config.toml
num_hidden_layers = 13
hidden_size = 256
n_experts = 16
experts_per_token = 2
d_expert = 96
d_shared_expert = 128
hidden_act = "geglu"
moe_layers = [0, 1, 2, 3, 4, 5, 6, 7, 8, 9, 10, 11, 12]
router_score = "sigmoid"
normalize_top_k = true
routed_scale = 1.5
balance_loss = 0.00832
balance_bias = false
init_std_router = 0.0371
lr_router = 0.00119
vocab_size = 8192
norm = "rmsnorm"
norm_eps = 1e-06
tie_word_embeddings = true
optimizer = "adamw"
learning_rate = 0.00188
beta1 = 0.95
beta2 = 0.95
batch_tokens = [131072, 262144]
max_seq_len = 1024
train_tokens = 524200000
max_steps = 3100
dataset = "wikipedia_en"
Below are experts of layer 10 (counted from 0) of a mixture-of-experts language model. Rows are named router (the router's row for the expert), down (a neuron's output weights, with its number) and show model dimensions 0-255. Each number is 128 + 24 x the weight over its row's rms, rounded and kept within 0 to 255. Numbers have three digits each.
After each expert's rows: "raises" lists some tokens whose logits its average output raises strongly, later layers aside. This comes from a sample of Wikipedia text that the model never trained on.

# expert 6
router:131178130164115125103128118135142116081111112088119102098099169127112124142153143129113130095133142126137140131078107137107143099147127092107148126169110171129111136072159138110144119178130123133115130122104091127152180133155103084127146132130161125143125127166159131158122084106171146113126111155154095168088145083179160127129158150128111121126108109109157143131132109147136123093098128125125109144108063116138130176164127155099151139127116151134119122122119171144090144125131179132134123117128180117150161126121162119080130149190097131136129133149143145101126139132174061116131150155119124186086132160130143118101114162118169117107129102113115141134141147121099135137126085135087145172147163113136129115114135073124149123109125154144130136074103128177115124134127130
down4:109119137132084136147146134169100118130096103115106096108075121076105127148150106152153124188145177134153150160142153123128146192101121148123107158155129138111113128089100147115130133092147109097116131127142087166155092105165114094158141121163127129151090081108104146161137086162137160167147147114103146171116146112128095109188162151126132144138150112178105130165129102098089114114115094131140131101140125129105121138169146125136159137145097119094089107102136119087131132137119112142134133175046147147114135174118111153133160109115143117128142174099125164116140152130128142122076140142142129087117130112141112108098113124148094107149099157120141094101149145107098132147113133144162125090102107135141141101164114128108100122128122128105155096139119125134132129098124152
down5:148131106111109103128117110098169144107143091095138134192150125078135112090105095145088093136144146122130127101132113090141138142149112114103092119149130128180143141141118090108135148158123108129150096124133101157116089156124149118110136101144139135140154132115142084149173120110116078135152149105097113184099166142101145137186123109105130094106092164125159102160137113108119139143107108138143090089094128118120149099099116104101102119123163108104117148099144175159167110145134107082120137123124107120093110126139177119139180120092122158163091131172192129134106112162139124148132119125163136083102093131112109141115140164105140127151131109127154115123096057133137133119150120071158143127097108119148127113098133120139122122139129142142161084106138113124132125112165123
down6:114101148113141117108131133146113167151117136108129135130146142103133161150137134098116120124135138131108124128100120145078080132153162142121158129130092131128108106150121142145173123127103149147122138142151134097128072131145121071133123112101074125117110085113123123105111141129142152139105137106089119121116141155136078147085139144126105086141126123096161155125104133120092100104119068111075083170117108086148159187137109136143156074129154091110146141117130183089132070107129118144121145127104155131160108102139143106106152084125127049163133152127138130133107124143187181114124142094101123143111132135135115151118117179156127164114106106173129109139167105128150112120105123167155124115115139095146130090123091149119139109152143117148103157074140126146124158114122127
down7:101126149179112151119104158170152133078143147123129093140130149107177161125111102161126162087125170116148124122165116157135109106112133131134099119097136115106164104142105118139118143081117129111173171148138142115125156112150107162134098166112130162135117125136108081113153146170131142105117122090116150145159118127136134136111115136127118168110138137151153115121145128154165158113145140160115121132128142169149138099113102117077083173146101155159150118143142172134126125129132114149107148145133135136113141128097124138154134132125130120084136102142108160125136158134086113136113135148106161105165156113111108118140118112105146097138149092113140140050083116125104128107158122118129111169109189169068083128171097150147113089118058139124139148128160136089150159166121159
down8:130086144115077123143102147123142106137157114116124160102116119066114128131162115119164154115131121096133116138131140068105105099129087124099123139143104104128108149132101123124101085143135149184132145133095160083108128090115149143171160125108156131126112105089120100127110141129119110157109160095138157135063148111135087151105135110116123120156143115102136130111155107138131168117130162114134124122130088112105154153151119163128140137110150101134168159132089148121114111132113138102127103155158159142110086141114159135085149152095116115100140108088136153127110132114068092133147114120129115144107150136106093135184110100142151078100123124132120115129193156114160149127101117169093080117155116117129141127139146106159147127106130161084200123145126119151160159180135132
down9:105122128109141139158142135119149140139157129163170136143157146090080130134138098125123127123136078139171111089155141132112132115161128161134137166089076145111104114156121133138159168104140125132109160121125127095127149126109110115157131089133108128128097111121108093121172088123131142120154168115087141164125094130133110136121108101148147098147135115095165150112147172095140147133132123126072124136149136169123155146136085113132120082127161101172165133159189148092129109150139113094108178144148149142143116135114126118127134095199097089167118121125129134075150154125129168121121119086091142147085125109125133123089127180141133154170163148133103163117140158117159122129125143121171156151137164095171122170157096143136139111115123150106109113122109118118155106090139129
down10:101113126131136137141143142157109143119147141070136107128148132109114123109138146109135085126125117191121170131090128132127133145094061127100133123124120083076173142110144134116103120135122126092157147144137103111162100097129154111113123087123102152114146161112159129138091107100103122135172138125122143132142132142122140154114138122073123131113140163160118137111099125149120111131084087128110107141117131146107104143124117116143108092083129141153142113092128055126139130114158138158123156151146156145127142115102089158146146141162161146161095152137096137104170155128130136126105093139135165119098115132125106161108074131163133160125161139149156136136144121174132064125154070087132143121137167151130167095151118145159118096148094107170172080101094116143113108123126169
down11:160109089100149121104161158092144153154124119103119173141092135176149116123096101090083100136137136144077149103132139151105137134131099143096142183148123116115146173103101121093130120123137172139127131096105121123106081111124094113162145121144144126179141145147100144115152086095126074091103143094116174151109093103099154144152151106159140163147138124105173183113156116114152114099116122127164150122130137140170150110105153118136135126097146183160096144112190124115152115108089111122133141124107140102138130127111114128182116122167118147113142159126113159116146119086106127160149156147092167166138150171132169110133141142114156130107129141125139099136113136140134140095173120109136129122110097151168117168132145119118148160134144108093115115087119159109122135132131110
raises: "K", "U", "O", "B", "\n", "E"

# expert 2
router:131152119154091105109167107126135137113130130073130130119124102160128156132135107144134126139095092136125103119098152148112168116162117107136092136167094105135129119106103135139132202154140116101092130093097107130143135109147089132093160177063154132161135127163130116158152122070144120111127095128157110099108121113139159143132120135129148134147118159103140135150181109127145126110125124155145119138099097121111128165121158138125132170152109132133132147120134136133119120148096149128147140083139120140146198087106144157126130168203102144143138141107097169157153088120142109136178135142107117157121167144159096127154132184103138095128112142126171117121120130142132148128125120132094168131126148090145124093120111081145140117116116135181151113074098152166112155165114110
down5:116103089159134118136139128110141122155113114162117087148105149131157139154107130099106147132137120129137133100140152117124117171105115112127116111125125146158107097153114126155150121125150115133135141084104118124140120122145129123171137140155176140082129130123096105094125126125210110123131129138112119134105126129151169141142185113114079119118122116112130116145169145117124153167086117161112123092125072101133126115148149152105157121183112127139117104113123092156116101113132134116131163143107147104109103198139132142147142101133126103163071177163127142142115102178142153131106049111142092142136099144097149119126087163143148115124145122088116091135160119142155097149143076086131106091145113082164121144141108129144157122141132158116100107060128110114123139164127089
down6:149143149138137119115137115125138119130105125127122143135121083138159136119124123147172074162108153141129115174144109159126101113082130133142130106153117134125133155135157093125089128141103106130131145162104156197130126128124118133082148144111112128109112149134154119111106154102172125118158118125137110107139147148118080128165129119135127176134108160143135102088091115128148107135124128151164142059122158129129119142129146112131112176138156149106121127117121124157163077130132099117155126149154118137131171094166139097092145119112098109145142140130153132169131129129087114097114159126169090110185137122099008152129094125124163138133130162144122161123129133118115124098161123117073155073098110170131104127123136125128171111124071159116140124142134133100156098119145124
down7:170124116100135142141130149094139121123114119200098085136115120124122114117189109131166092135101146115157123113131110138132129081107156143085146126132097100086142172134139142141132136129126083133145124107115149126096131083102140112130150133137135175128111099110136156116117126141119106135127107111127145115156121112158135154156105120126145113154128183122123132106102134159121119177089097144070141146165133150123122109132113110114078110147080112104119171133146133101118122124116153151121113132098111108151057100123118119115156100097100123152136108145181162115166095130052137134105086100139129176136126134143097149082097137157094139141114107111125121126102130112126143083146180148141114140163095120104100131134157141140119129115145153141107174137115159138162100160105071
down8:154161161104107113137133138128110120101153177106154126140103120134102114126111162139109110146111134149156152112143148131109091138080126146148117109116148083115088149141171143148143137095119124135147156123137123129163124122108094112103145097161159107087110105127103104107122123147130085139106101138139151113124140129134118120099149118112143125112094113159129117166160105095107145133128116112114124142140100120066162157160088109150171125069148124120173130075128101135097092128124117136140107181184109093142136135131098163122095116145103079118146106164131134108121144138137146120129150161122131104130132114151117125122095174149118163160144086085097102134137123103170183122102052080147127124106170137164131130162151098143113100122111114145118111077088149166097129107130115
down9:144109086131118158123110166136140128145131118112120140124158116107178113149109112181144134147108155143093166104144165189120112084115131123108177131122116122092153071120168183135144108135127125124138090113152100093139134107138156125154092123094137129114111131129078124127169094153120145146118122112129157115100111163123164121101133132145101114136150133176088117094101148138121113158122164111138093141100066120090125140101106134111109158093140140128112080130122101137072156116143117147128109137136114103119114129181159114168135174107114122120128108111135114117112123163184164133102149152089120096134106142129109102090151153155114123105119109107135119114126120100139138148134170106154144136134110122104091115127114177152112116125126061098098127070116143128188142128138134
down10:111151125144147125124074135095115127118101099161109138111104134108138134158133158130132096091151089129134102128088157147109111090117113103166099114157105147108076137128109158108167109071170119134149149100121142133101128099121119185147133111125171109133106111147189120072121104119157128076167121081121124107109136133161121147128146095125165107154081129069103128111164083098167147112120166174130138118126162114115119092136161144114127166080116124106131147176153124112158125125112184146122143159147142122104120137140118131139122096153142184117125118121123114140162116126177189073143109142124146122095124132122110135134151106125139139158118132127102111090125135070100123131118108098137138138174104091145152121095122131117110130146118132167127137130106146145126137122133127
down11:106112133127145148136095122159122135112137141141152147149130105094112117103127111175126133121149167109127160094149119161126130093143083131155161139156153148111109125148111160114132110090115145120214097117195099134121091135153091110120177120144092154118183087107117132094116152093109140097112134121104116115123155107116138128099118122138108141112152122135105120122165111128097120122114129135138129139130147132121149134106118060110117118167137126136110103165152113121121095139121120096108134148134123120075102080081141057124157124091132104132156104126110094099113080087124139123161137143133119105175133123109168141124123130178166145114149068119145110134105128133092121157096126168099078099150120146170172104120133119123131095136116138123133126115092097167139095146135106
down12:146168114136165159116166130171114145121138151163127099121119132135113086090115159182123124114123129133150124112153113110139161142142149132137095157122056141136137146122147097170127096128072155140127114120154131118127127150112171133151150147157103142133112110143129106139090149146110118131127140139150146123129162132126154145135126123115165114145113105148115149160135129092136116102129163066097119146157127139097107135150099134112150082115114115092124149147119118124073159106134091122162089118109169120144096140127152129151066109085131097114113092102180138115109134113110142121099115117173159129109084108117161101102123115138151198059161106125137133104134138093124129168168142153112129119156154109122135127147153100125111112078115162137102115134081136138117125184161100
raises: " ", "y", ",", " and", "-"

# expert 4
router:119176180145152089123134101151111134108108133128093160117135135152134136117160137115148144116131151122169089097077113130138134102145132098127134128134161105143104140096109164140175157139116128091117082092133115132124111110140105108143153121091132124116133139189116129143168102091143154105126101147151104123091126149102122152124143064188180123142114118092138140175141100118149116090139118087150134156115054138087157171173114138170150157130120138098085160127108135113125141142142140113158081100143116117166133123095158146124122129155105130167119147134128098165156131103176070114127137136113134182130152144124130125126148204115128094111129135126116123127151091111136150110119114110101144163128140131144129131121129125154094131144130113143133154103115145143179126155117126
down4:124123087094144163073124154127160131120133104098148107139124118116085111126176176102139111192154138110100133150189090106110192134099144161140125112147122124151127163084139141096124103145116129154142102116130125128121084136117114134120139118124137140087134125139144151142121152098073136126080150098102129108072160160149129090124138117138117175155117086095183099127141130123150159132150160150130162121112092137113122119139120138138129154133127114131150127126103123150104102094126141160154134143124122121134197124130114132141104115098103087102149117126087128112115132083133112134138175131144149119168132165111144124108169155157146104157096128124117117135105151116093121092146120139101121111115112102137115112106163123118129149112161131160128143073127106200075144113134162
down5:161106200153140109165120092137133131135135141143114150139073162141146137070145119140091081135142136101110129082184165135183115161139138146108087133173164056092142106152070149149105141097125145129074125088127126148142090104120137172136109138133107112117117116098167127179131167149155138100134134132117132108135107099087102133142156127152140115118131170148121110173153145136164194124123167132134120145120125119140154118123141129169149103126101104104139183121118120122136110140115118135148126094103125139129108092129080104134102150110109133127130148127121132136142106090126123186146159124137101102124107127099116094127127119161106133159131098132162141139139119134145135100127163117111141165102133139172135153136106166115114149170128122105159131160117114108144141130142136
down6:140147126151120170096110126127121107104145167135100109176163134150155085153111140131166174097141117146145113135178166101155180095131138063154138123073145123129119108142141133123200142103091159157165140123134178102128138118143128134120113170119170151111118123127105095127158148147104182128109130144137127134164109122186189099118125152098120149122134128140130159139109143128108102089129161117120114143144112142123142087171106125138085172103150108141131133124101146119138150159134157119114110142131097149123101123162150129118096141111124134111075144186149140133108121158113145111120123136114153100141112110119147170132151111125126121116118113096145128118128143086105157126130068145110101112135102135112118129144140107104144103091136115132097144076079100117086130078131127
down7:088136096101152122133140127090124062150118104085142121111114134095135156136098109157110153119098141170127142134157123154105150116167127110166105124142153142135184104155121111136125111153114167116137160163127128121149082121104146121141081111096153126125151086130123137147140139134135102140125127111147111155162144134125132118121178144100187170113138110153110123092097118118124107082126084089139126129156123080131092167135132112171157132089116141078162165126126133131134124194122142143131129116140112126144129156150092099112135101132158116126195110130124139150129123119170147115104136118115145106149137093107159160126153164145128115148145118106146149135134127096099137084132180096127159119124174163145115138131141142071102142091143128123179117098176131108143108106139175
down8:140114128134131165114122148125136135108140119173148072111158129098135146134136165124099126128130084155117137134118138142166092118143136118167107151115128104134153127118121137126118141129111136109133167111117206125167141171107079130141118124161097114157098090132130094135116155169136148133134091107113132099160122139141127138122124134130120113134133190145146114157150147164146146103114125153127113115119147102147110127115108104144156125132089141154151127107140120127094105097147099138152144120105102150104094131081092094110153134145111087102142144130109130129120103168070129143125149083118102121141134112149090133163171045185097140168107093123118171123109143066165125105138176099156113155158168111112065132162141129109115097117150119127149130142119116131153116079109127
down9:132121072131115127143100148102116135130102112117113124134147113101112132167153128147135106168103126111123115103141147157109137096102129118140125180126084130107128128083132109143139112153149150139166110135158159144166153190143121161137052128098163135102113129162132146112118129136144123141086138067145166104149120145153123134117142176172140136121125180128128162081138144126150131143069160082123110117146123174117125170119119133116147096084121111154115161144120125125132115169107140096147138156114102119139131102108118132133175125137128145174181167154139131140130101153121130159120107120141060159133120141099157139155110108131189148159148136089152104136061144129094125108153142093117132124144109152168111131136165121165132141118098083119132106120139099131122127141134138
down10:118141113109105130135142107101129124149135149108120107157164158154132153133138143144130181148109143137175122174143147083135143077092149122145149143124111152180077161149114130181129160124154149132117129095130117138163098143134067121105126106121148113115150151110069084161082137141135146123100100097137113082198128137193126080134112102156135157139158124144103145116093108162107156135076164121162116124146115112089126155148138129135127149116118125149106110110119151094128116112102155098124133138154094121148139153137113124136130146090140114158167106093091118168114117133149111152122139153118120120137144121115125130141140151147112120161145124149120136155095135121141161100128119116088128161164151110146094077110112115130081137084152118158110114072124158160110123102085121
down11:133085142141160118119127137143162146124079082127176064100143084131097163132110106106154140138093078144138150144118141147122115124130121096145138117132123120123134128129118095142091127080108084089091154157169130112140175172143103148129105102145091099200111116127138112163107074129096106116158112129098171179090133117105101114118077152142126083119151177106148129089127076066155121138131124113109131138093175129144135112131129154106132147119073141155121117128177145119143136126147068142163161153136132112152122087184133178119126164146119137133143120120129122125136137105115147146147138123128106168107133115125095126145110106136126158115121116119100159119133129108129108140133121142126114156151135134107158150112089089130133132136100158152137153130147142127116138133144122
raises: "0", "5", "9", "6", "4", ","

# expert 8
router:154149132184142116110144152114167160097126150099120122160120145149111132145152134136130126109126114135161161136125101137144140100136124058154120167156154143166134133106118103120137149131115103123085102118126139115095078088109125095124166154100143112150144094136118131117124083105145126126152119136182093128154163111119132118113127103126131125116109120094140150145154115132140142109159150127109165126112079108094147122138161151120128179159121133074115170155146163124105083136145146114140121117135155085162136100089153131112110123183094087117146147090143125123117130126185028142140107131139143121131146137179135108130139152110145107114115088156149122134109131128125193120138112122077114126103135110120136108183132113151138117108130137117159162107109117140127182154162112
down0:100096112127156156129133157115146092127150137177156156135092167143119158124123122160084084105090128144116125122131116107127085141145144145179146097105129142111168142060137126113142154144147113114110121135102099097101149110168161175156156147105117113105142122154099115130118106122155112151140169109108146087125154095102104108160138123085119165149129141121113117093135123158108146118159163126100103098113122097127122087121133125121104092145166104112121135104142111091122152098157137142051120116148109154100076103131164123136107084140099167123144133150116143126101143148137107169182109158105136111091134162120134099099096112154106148138162120120121139180113144121090129156122088111111116143116122135123168102154088109122124104143138138106163142176115150133122133081133136
down1:173109131126164104133136081203154082131108126122113138110080120114094118127157133116143183152123135126148077117089141117133146118101158124165144113119159102108131142146134125110155150158134158159091096115143129112140137178114078133121172088146122103153139114138087108117134144111101104113125112115146150116105085133125128114160101101113121127112113128160114116153165141125102156067142106110119115139118126124140112104171094137129113082131164130150180188100161141143121110153139179110132116158139119127115136125148132115089107117149094151119101109095135144154105114149154148118152135158121106152147132155117129114168119096087146163149161105152164119132144129132130132125147124130144118131126140139197149129106126118177111133095103157087126101213121155129149108131126146
down2:152130141148145135148135131113156167125174089090109124131160125131177094113116150092094160138119146132128165110121160140114096122147151123127128157134153125180131124102099095122137140160139099094128135169147137142116136094115137124180128151169104114145137158141103164153124173130148133105162070168165095119139135134147145151177157116136147177158101107103154115129125110130117142105118131172116114128106118176126131090156143115128121127149115121117127090127166157127125158126118135147194134113104114155152229134091155157133108095092125138140100112082149148098145157141155125150094127158152127126109134106116155131167132127120148111098138132125095124144132147166130094146142141167126129114122133112130150143119147121181140117163142129123100116098159144090112175137085172
down3:094125190123124117139143127189127142142083105089133139153131097116160110154121139077156130125149116092097148131146121146130152161141095130119124152129123132115088113149121153096114136101131161106129149095151141149132141113138063137112144176119139146129141112135109115142123100140144133142143091145123143149107078139120149123147148142106132144109110111119162142117145138138116110080094141164127122089117155167073152176102118124106100119134131145150089102112112087148106138133102088150130128158131130092141099095165107140167138110135161176120120117123140127136098142134167169119111154130173138114153119094070142151145120152110146094059119140138134100099123073119158118114104150148120141106073123124106079165094153097118118109138122090185100086118144100126111129134130110
down4:156147113134096193154111142108089117070137187123163118115137132116068103118156116134124131107110152143141127105128129129101130141152085132162156116147100153147158115137117100128162136114148102100159137121131145186125083113159108151131144114116100143110112111170104146137123056118138126115117111139142147122136132083144179129118107161112145136096157128094157122106123125114121071116143157151104126123101143108132134103143129116142150137115096124126122147158120176138112143144110143123144114126118170136156174083079118139150111096093132158152098143110133101121153129121161134117122121131139089159148154125083087131129105169099130090149127126128184120118115135176124087150158127161112118140112121106102155142121098100171121120127113135158167097071136125158151094093169097
down5:126147137129144142123145139069135125127041142158112157163099123139169100140111129098137099139170068136146130106128133123112131143111152128158147112164142162145142073136087115162164115136148129158091099144147138135121105159107136108138127115132148100122150132118144135122163101056112137124128144115127107166115171139141122135133160086127127134097113116144161145112133115140149114149156157116093142131115100097104123127087139140144099133116122130178172131144093155129157126118173139104159096160129121145113194158090126137121133116144102128092110113165130129108150107133100096100188147147133133114105095157154210112090119146132144179147134141132132156113115147127141100128114082136090077133152134142121147127140111111131130143097105157116136126157094140139113156117174128
down6:144123128190133118176127158133160134116160090112141111118130147086122089145151114148157138157172148123116141093089143143127115109114122164153113118108150081130095148122121153135138106147174110133144121182136124119130140173093145155123111139130131143134115116093183103137117161131131087157155149108137148141128115101135153143102136120109135142098171149105173133148118125137138121087117149155103128142123152113124115095134140165121102127114111116096120124082147131140172156121128138143148138134152106122109098134068113134086109137152179100103121088098169145133115148122123131126095069130060129111125122135129113154140140093151112156144097114111108106094146137092125117073130196130131074137110122103125129178128151132129172115129167153106119132138171138098093064115126138
down7:167118117138121156127188146087102103133147107192118151159148143140153097106161191159123184099093112132197134128059102139117176131082070143137115098109130093121130071150130099116141149158131123132126111109103161133115119102101127114149110145108145119147106157090098122141121097109120125145140114139149161124125119104104159135097141117124123116130173131129182144083148130131127114130150116105097141138112120126089135128133097098097149128081138134139091105117131137112086146091089106118148132126112143135146114092107119155110139134127141114164118133126101181131131122114129125162122129133139095074099131145122117123135160103068096144131127114106138129082149086133102112099145123117132105144111153124117117080136145114163118130141159114104144123173130091161131093095128135
raises: "1", "2", "0", "3", "\n", "4"

# expert 5
router:147130123137106135119171109116153128113148100092127142121105134133090113135141150147126142140095111152164128143120104110141124089115105112158146143136128109132136124110130156117145139156168126110164090132097148130112147093152125101091136147093157136118135107165106155125124074106139147135143104168187089111144140128100132138115122118128149147126109089127118113164105097122158140091136134097167109140134073060094173147218124127160138139132101120117117171152141137109093099159118135123136113088141126137167151094103138142114110165143083122164115126126112117118153132128184052121176096127138089133131122126161134121141121155151135105102097099158135135126146169125102139146140077099093126160108138101123150110106135097132089123112153110110137169095122126129140127189132105
down0:099124107105094102111076166122130128117105105156132173126117126099129109106116135123131103135146119117147126186123141163133081125147132154155145136144081104093175140127157123087097121093161134149097141106118163121136156103131154084138130103105139146146145153129147134143161117160138158143151132174133132100141150135119102136137121134123151131121079143117118135104158102138109118094121134095129129173122108073119133139159120157124122118191118140146155100135179128149134106121085097161141156125186184093122093100129117119129103151139084143123144107080153179145188176093107111104149109112101112134114135117129128132134098116132135147096138134148099103081122124101157135120092132128122116131140143148117148124156066120136133137122083105169154160176104095127110104134166111
down1:162139149127158124086124153136137124138120165132103152124164068125128124085135113192078100124154099133151112098128115130160153148091141144126096164150145106189149083122148152149123113112082123143140136130122143109127084088116166133131175125119137141149107127131119140150161165148091114115139136075165096129136136103117119145119151080118188133108098138134125101139162161142131131113150135083132118157111056101128140128110091119153112141142122107118123156102120087197154154115122110152159143119102161114140115117148132138156126137146103150127142122082168102132115119134117126143132142171146127118136118157125104144116150125111126157127102218101117111137151152108131145125129103117076136138099086113087099150125168119120117152122142106138160141136112130135132126109117177
down2:117153117077127133109115139188121167111095107071151115080108133176129144109145162189138099127071175156125120105113149142128134167116130169134131137156127155117126114142133151124124091105149150129136144109147124130106158124110151123100129154141136114095161155143129147112101157137144099144097125166120128144084170096100157142158123141149104155088124119141126065093113083144127114094123127146149127122139125141161142089118116144107095140083142123106115099113122112105131132119093098109176156162112185100118122114128082125133118145121131115126100079122127137151145122144153117125088152131169120156124103147093074122097145156139127117090157132173163140112150113096138141112094112151069118151122121165106108171143128139129134144146132119091102126143130153124097131133178151
down3:131141149137136157126144164127120156125125110183093129132100135092115114140092113105132142083119134090132095111137165117147110117172123144162104117060140107099141113120129107156109102132133096111071123105130122094081142127113113150147111181131138110156144154100142142138124126118117124117148135109132116163183143157126090148163085122117102117126140150134150147132075127129089115140164121076120128149099124153137119112156154115183135119139121107151135147177134174115141146194124132118164173101105118161128090110157110113112150152098115124184111135144127132095121116126081086157077152130120136125124093125138146127142084110138136134120142096056126088105088149114109121159118149113121153132122166149146105145145123124175109121152144125161089148171120101132134105143142135
down4:159138141124153110104153131116071167155125146132132176094099110142174143164139180121115147145128164091170143135126176116113181113120087132125153093118119135102114070127121144096126124121126117143152173142144150121137105131142109121121141147082138147140113118039150099154106085145122118146168119152111089129145138109112133146160149126137139161121125113118086114135171158097083132145135159135135123114108123137127136127121126144108119151082126138114139098131120091168135118118133172146158075140121105119152146086118134126121147121138121184162098121111140119134116119137126131115120152146134169100084065111144147186130126117117093121131105112132143146118102120099102130123109114116148127107111102135133122079102181146131103144167124151151171128100123133167106096164079153
down5:116128125103164100159124118088081125118130122104121135140163138106103096130147158093102148169132113135124156128159103150149137159146104127115132147107102087092132101157107099114140124107129112098104147110117161160139131104139121111141190103109100116129181109128148161141122115157113127123113117115138106115136138148138148106169103116133113156079122094148114126107099133136110142113135131100148146115136112109147173110146154128166140141084122125142165135111161155102095104127117116126123111097157151133122119124169075096130120141165130120168108138143128131152126073117171151123152093099186128164110122143122127135197129147146117089176138105148111112137142126153071136138168090097134109153188169113173126133106185145112156128150147128143089132119132069114109104103172121
down6:150123142132137132131093128139156137143157106134123156156126151100162138148167094121155111126142104147159091130099117086123126156124138185111153169150113160125178143117133202125126158135181131144122126067141113112126125096125104101147105082128126110127110161137114179169194122122166135121107139137072132098129101108122102118171104145143108146143117132116172111127114130162121155077127167167137090154112138134140123092134109119129135185156133104171120157129120153099121118154089126151197164093157162131120118168154114082145134143119119113139097121112087149112131117132127127130119160160141128116129144157119121115095129125098154092136131140114113100097157137146149146103159131159137103177180135128133151132118138121135089150117164131120115106118125124130145141076134110
down7:130108090120136127092120158139111136127092159145137127114054147120169125128101123159126126104099124133084139167148137159153135156154152138141131133170165133133163120131085112195119083161095131106084124173134120161122155121128144110119102120101141130089072128107145121105093109146115149101116134124120115121109115101098130137148121105126143145108105150129081107150114138121164096146101141116123073120182134132115107141143155149182130152135114125091140131147111087109126113159132158136126124117080144113134075126090127099124159149108135087138142137152170144098113111149182128154128138118140111105137099106144149139097113135145112104091154127133125157121110118083134093126149133122121162111094118118106108080137161107064126154102091137115146145165077088135113158137098158
raises: "'", "W", "M", "I"

# expert 3
router:164146154120151163136123128093118150098138176083151107126132126108114150149154152079101156124119150132165139138075114160142142084134106105130125143181119100149134122084113166108131148139149134101112113092105107138139151120119100102126117118120151120149152119142128152180180123082142132133132104151165112133174104098099140135135117127109154152142121127123109126165129122128150164057149122129148174116107098152113149155121143123114100152156142121128101156149140136107136111159122157142134108126117154116139140115061153132127091109116100168136158154098131108141123148101144085112157138118086146146111142141089123115139132162096139125085123112180102137095084138119092174173114141125086148144116152142131116163112139107174118127145103109169171115067137139180116117115130132
down0:158112137134125115111167103124142123176119100089100113117135093133087115118148111123112081120147102142124153162123134153169102094120072127114152129158146106132115121156149149164111164073118121135120099076103158128134101141093145130120129130105140129165124100117161101123153115109085071141101125138123100094107166135120136096125112119155126166106127096160121140087094150145125135075140159140171118163141130139093122087147141119147136103111144128071103129122132119131116165162113108125118084143148131131139065119155105115089111093076106093097121140123131109171124108110157141130144114136107105141097142182156149120137146142155130160134104146150134117143121120147164157143135123101168106139084141162132118072167059135104123119097115150105138130111134124158136163136145129
down1:104122127101136101129161127108134113076120142145142159130112112145100123150108098145096128096077082102107154131108116139143100160175138195089162146102100123140147109134105109138133101164116171153128118117134121165111125113136182117129143098129114133123118107146137158171113149110151149119119132130122142142156143165121129106117089140126101105144149163095172152064155132156136106155152102146118129142112160100140164124139103158132154156117154140112071114118117128102127089082136084104133153136132157125094128170159147157149112151155143113151125138094126172142125096181124113130148109104174148096109111113160115132090121149077153112110121145161156143106155118121136118122125135135149086162138118097155112118107120112173151130177081140148133116137186107138077141116129136
down2:098077151142107144124087119168099132177130098131184186143153147136139134137159138124101102148104110154138141117100145138119136069121164144097144121105146132152114139103144084111112132160119109154104157144119163152110106128116142153139083105132129123131087143154129145103103117206129142159144096106112136163166154074148135114127116113131141141152177132128132120125104115150146132157132134146122135174117108134093146082146158101124200132129067080044141106119093124145077128129120141159094136129150140112121126172119129110143128111177112137123110158141128111144127121130125108151133105134100128121107139143119147105101138133120137127167094091116126147101126139157092120141160110104106113131159117153127144123165103071118129115135111137138147157110111132106181131124102139
down3:115096129117143107144115109140085112028141170148138128106131139086125112125148182131118146121155098118096115114122135113157118100080129110126174111103102131138166149147120096151113160090150152145139132116122126123182198100120124083126110117129114143160120115099110104124148148125144073113124171179110145115163142123162124129174136158122139125102134138118105108121115119124106136155182138107118107142152071136109115128081112167106136126132148166141118175116157099120095134129126109118100096127154143100105137090130105115106154182136141127110166124118096115095138130105143137108138181151166136093137081127120175116147113136159138128125145161122158166142135149123131172127174166140141142135148115094089127134124142134123131125099106116154126119123147125144073127108119139
down4:121122139142184115134126117120109113151163125052107146096132132180109087143117164142083126111181078144124128111111142141114130126098135134128159123121094118139105131140141127155171131133132127130145108166109138142103156086129168173124132142119111187139129116117153087110143138121138139141141145125168129120158175115126139113122114131138154119133155169170157154154103148117107107138122125082092119134171112129129164093158138123127130100107077091125102099093165100136126178176145136120123111126161148190095160096095153115131121146136151123113119093123121102139114132164176155145100114131124095127086128125139101073143155155145128129131133119154141133141175158133113100170133149123105141074158140118172144146151143122124147140114108107125118102082141098102137093133163153
down5:101087160169125124148102141128060138124138107107080137124118102134160119132147079130145191084175089116112135145161135150161121155172131151127129152126125161123160145146166153174120117140144124143177144157137117151172172130122111133131141141134119117111148144135134150161138125131174117113156160113099167122118141127142110124116137170122123163114085118126142108114134143122148152200140111110166120085084117130139117088151116160089053163092109123099103133132105122134131117102162127121137079143115141088099123118108100110130158110106142147109165108154150149111115098189156103144142136144122127157114142132131117176127129127111135132139109136130165090139077151115130123149145168122135117126127095146118151126110098161154147087118130131144171137112139115107144127112174104
down6:128062133109116109134152067106139097119145150133140141121128113166121105125126104154170124104113166184083128105108107127094134093134127171173088132149098117101141146106139125172143102121123055144128093090118155134143156165095131092121186122091082142172128127099109171153116080092144133104088159103146127156117133131145168075116136132136149110126122170119150078079120163146132130136122080088140145116140134141159149115105105134111102145132122115131116079132137142122106128152120124131140115121147094159093134124084102128104089169114126127132141149126127142084162117142100099165101119138095145141145139133087134105107167140128142122104136119129135130116155116134133115183151148135149133134140136131128108116124099112129109115099132141147128122134106138122190173098140107
down7:147116125150118125164141126131108086149179106092112109146118121130168143069162084143123092099104099160146124145078119129118110131116150154149096146114089148096125147175184141186088122158159122138124158127132110066160148131137145078120113135150086151107096157119129096126117137151113097158154072074111118140079108136110159149120141144120174145174113077122132121120114158089143134112102079154116065099123120104136138127088130135132097116133127161128083132137099110143104125109142138158105135135137153141124097147082161126122121129088138140093107088101154126121150113141128130148116133118113089145166126128104089112128128115140134135128142153138150128164154173105099174113116120137127178122112125116112170123119118142136141135102131132132122100097123102145138138143112128
raises: " ", "con", "c", "s"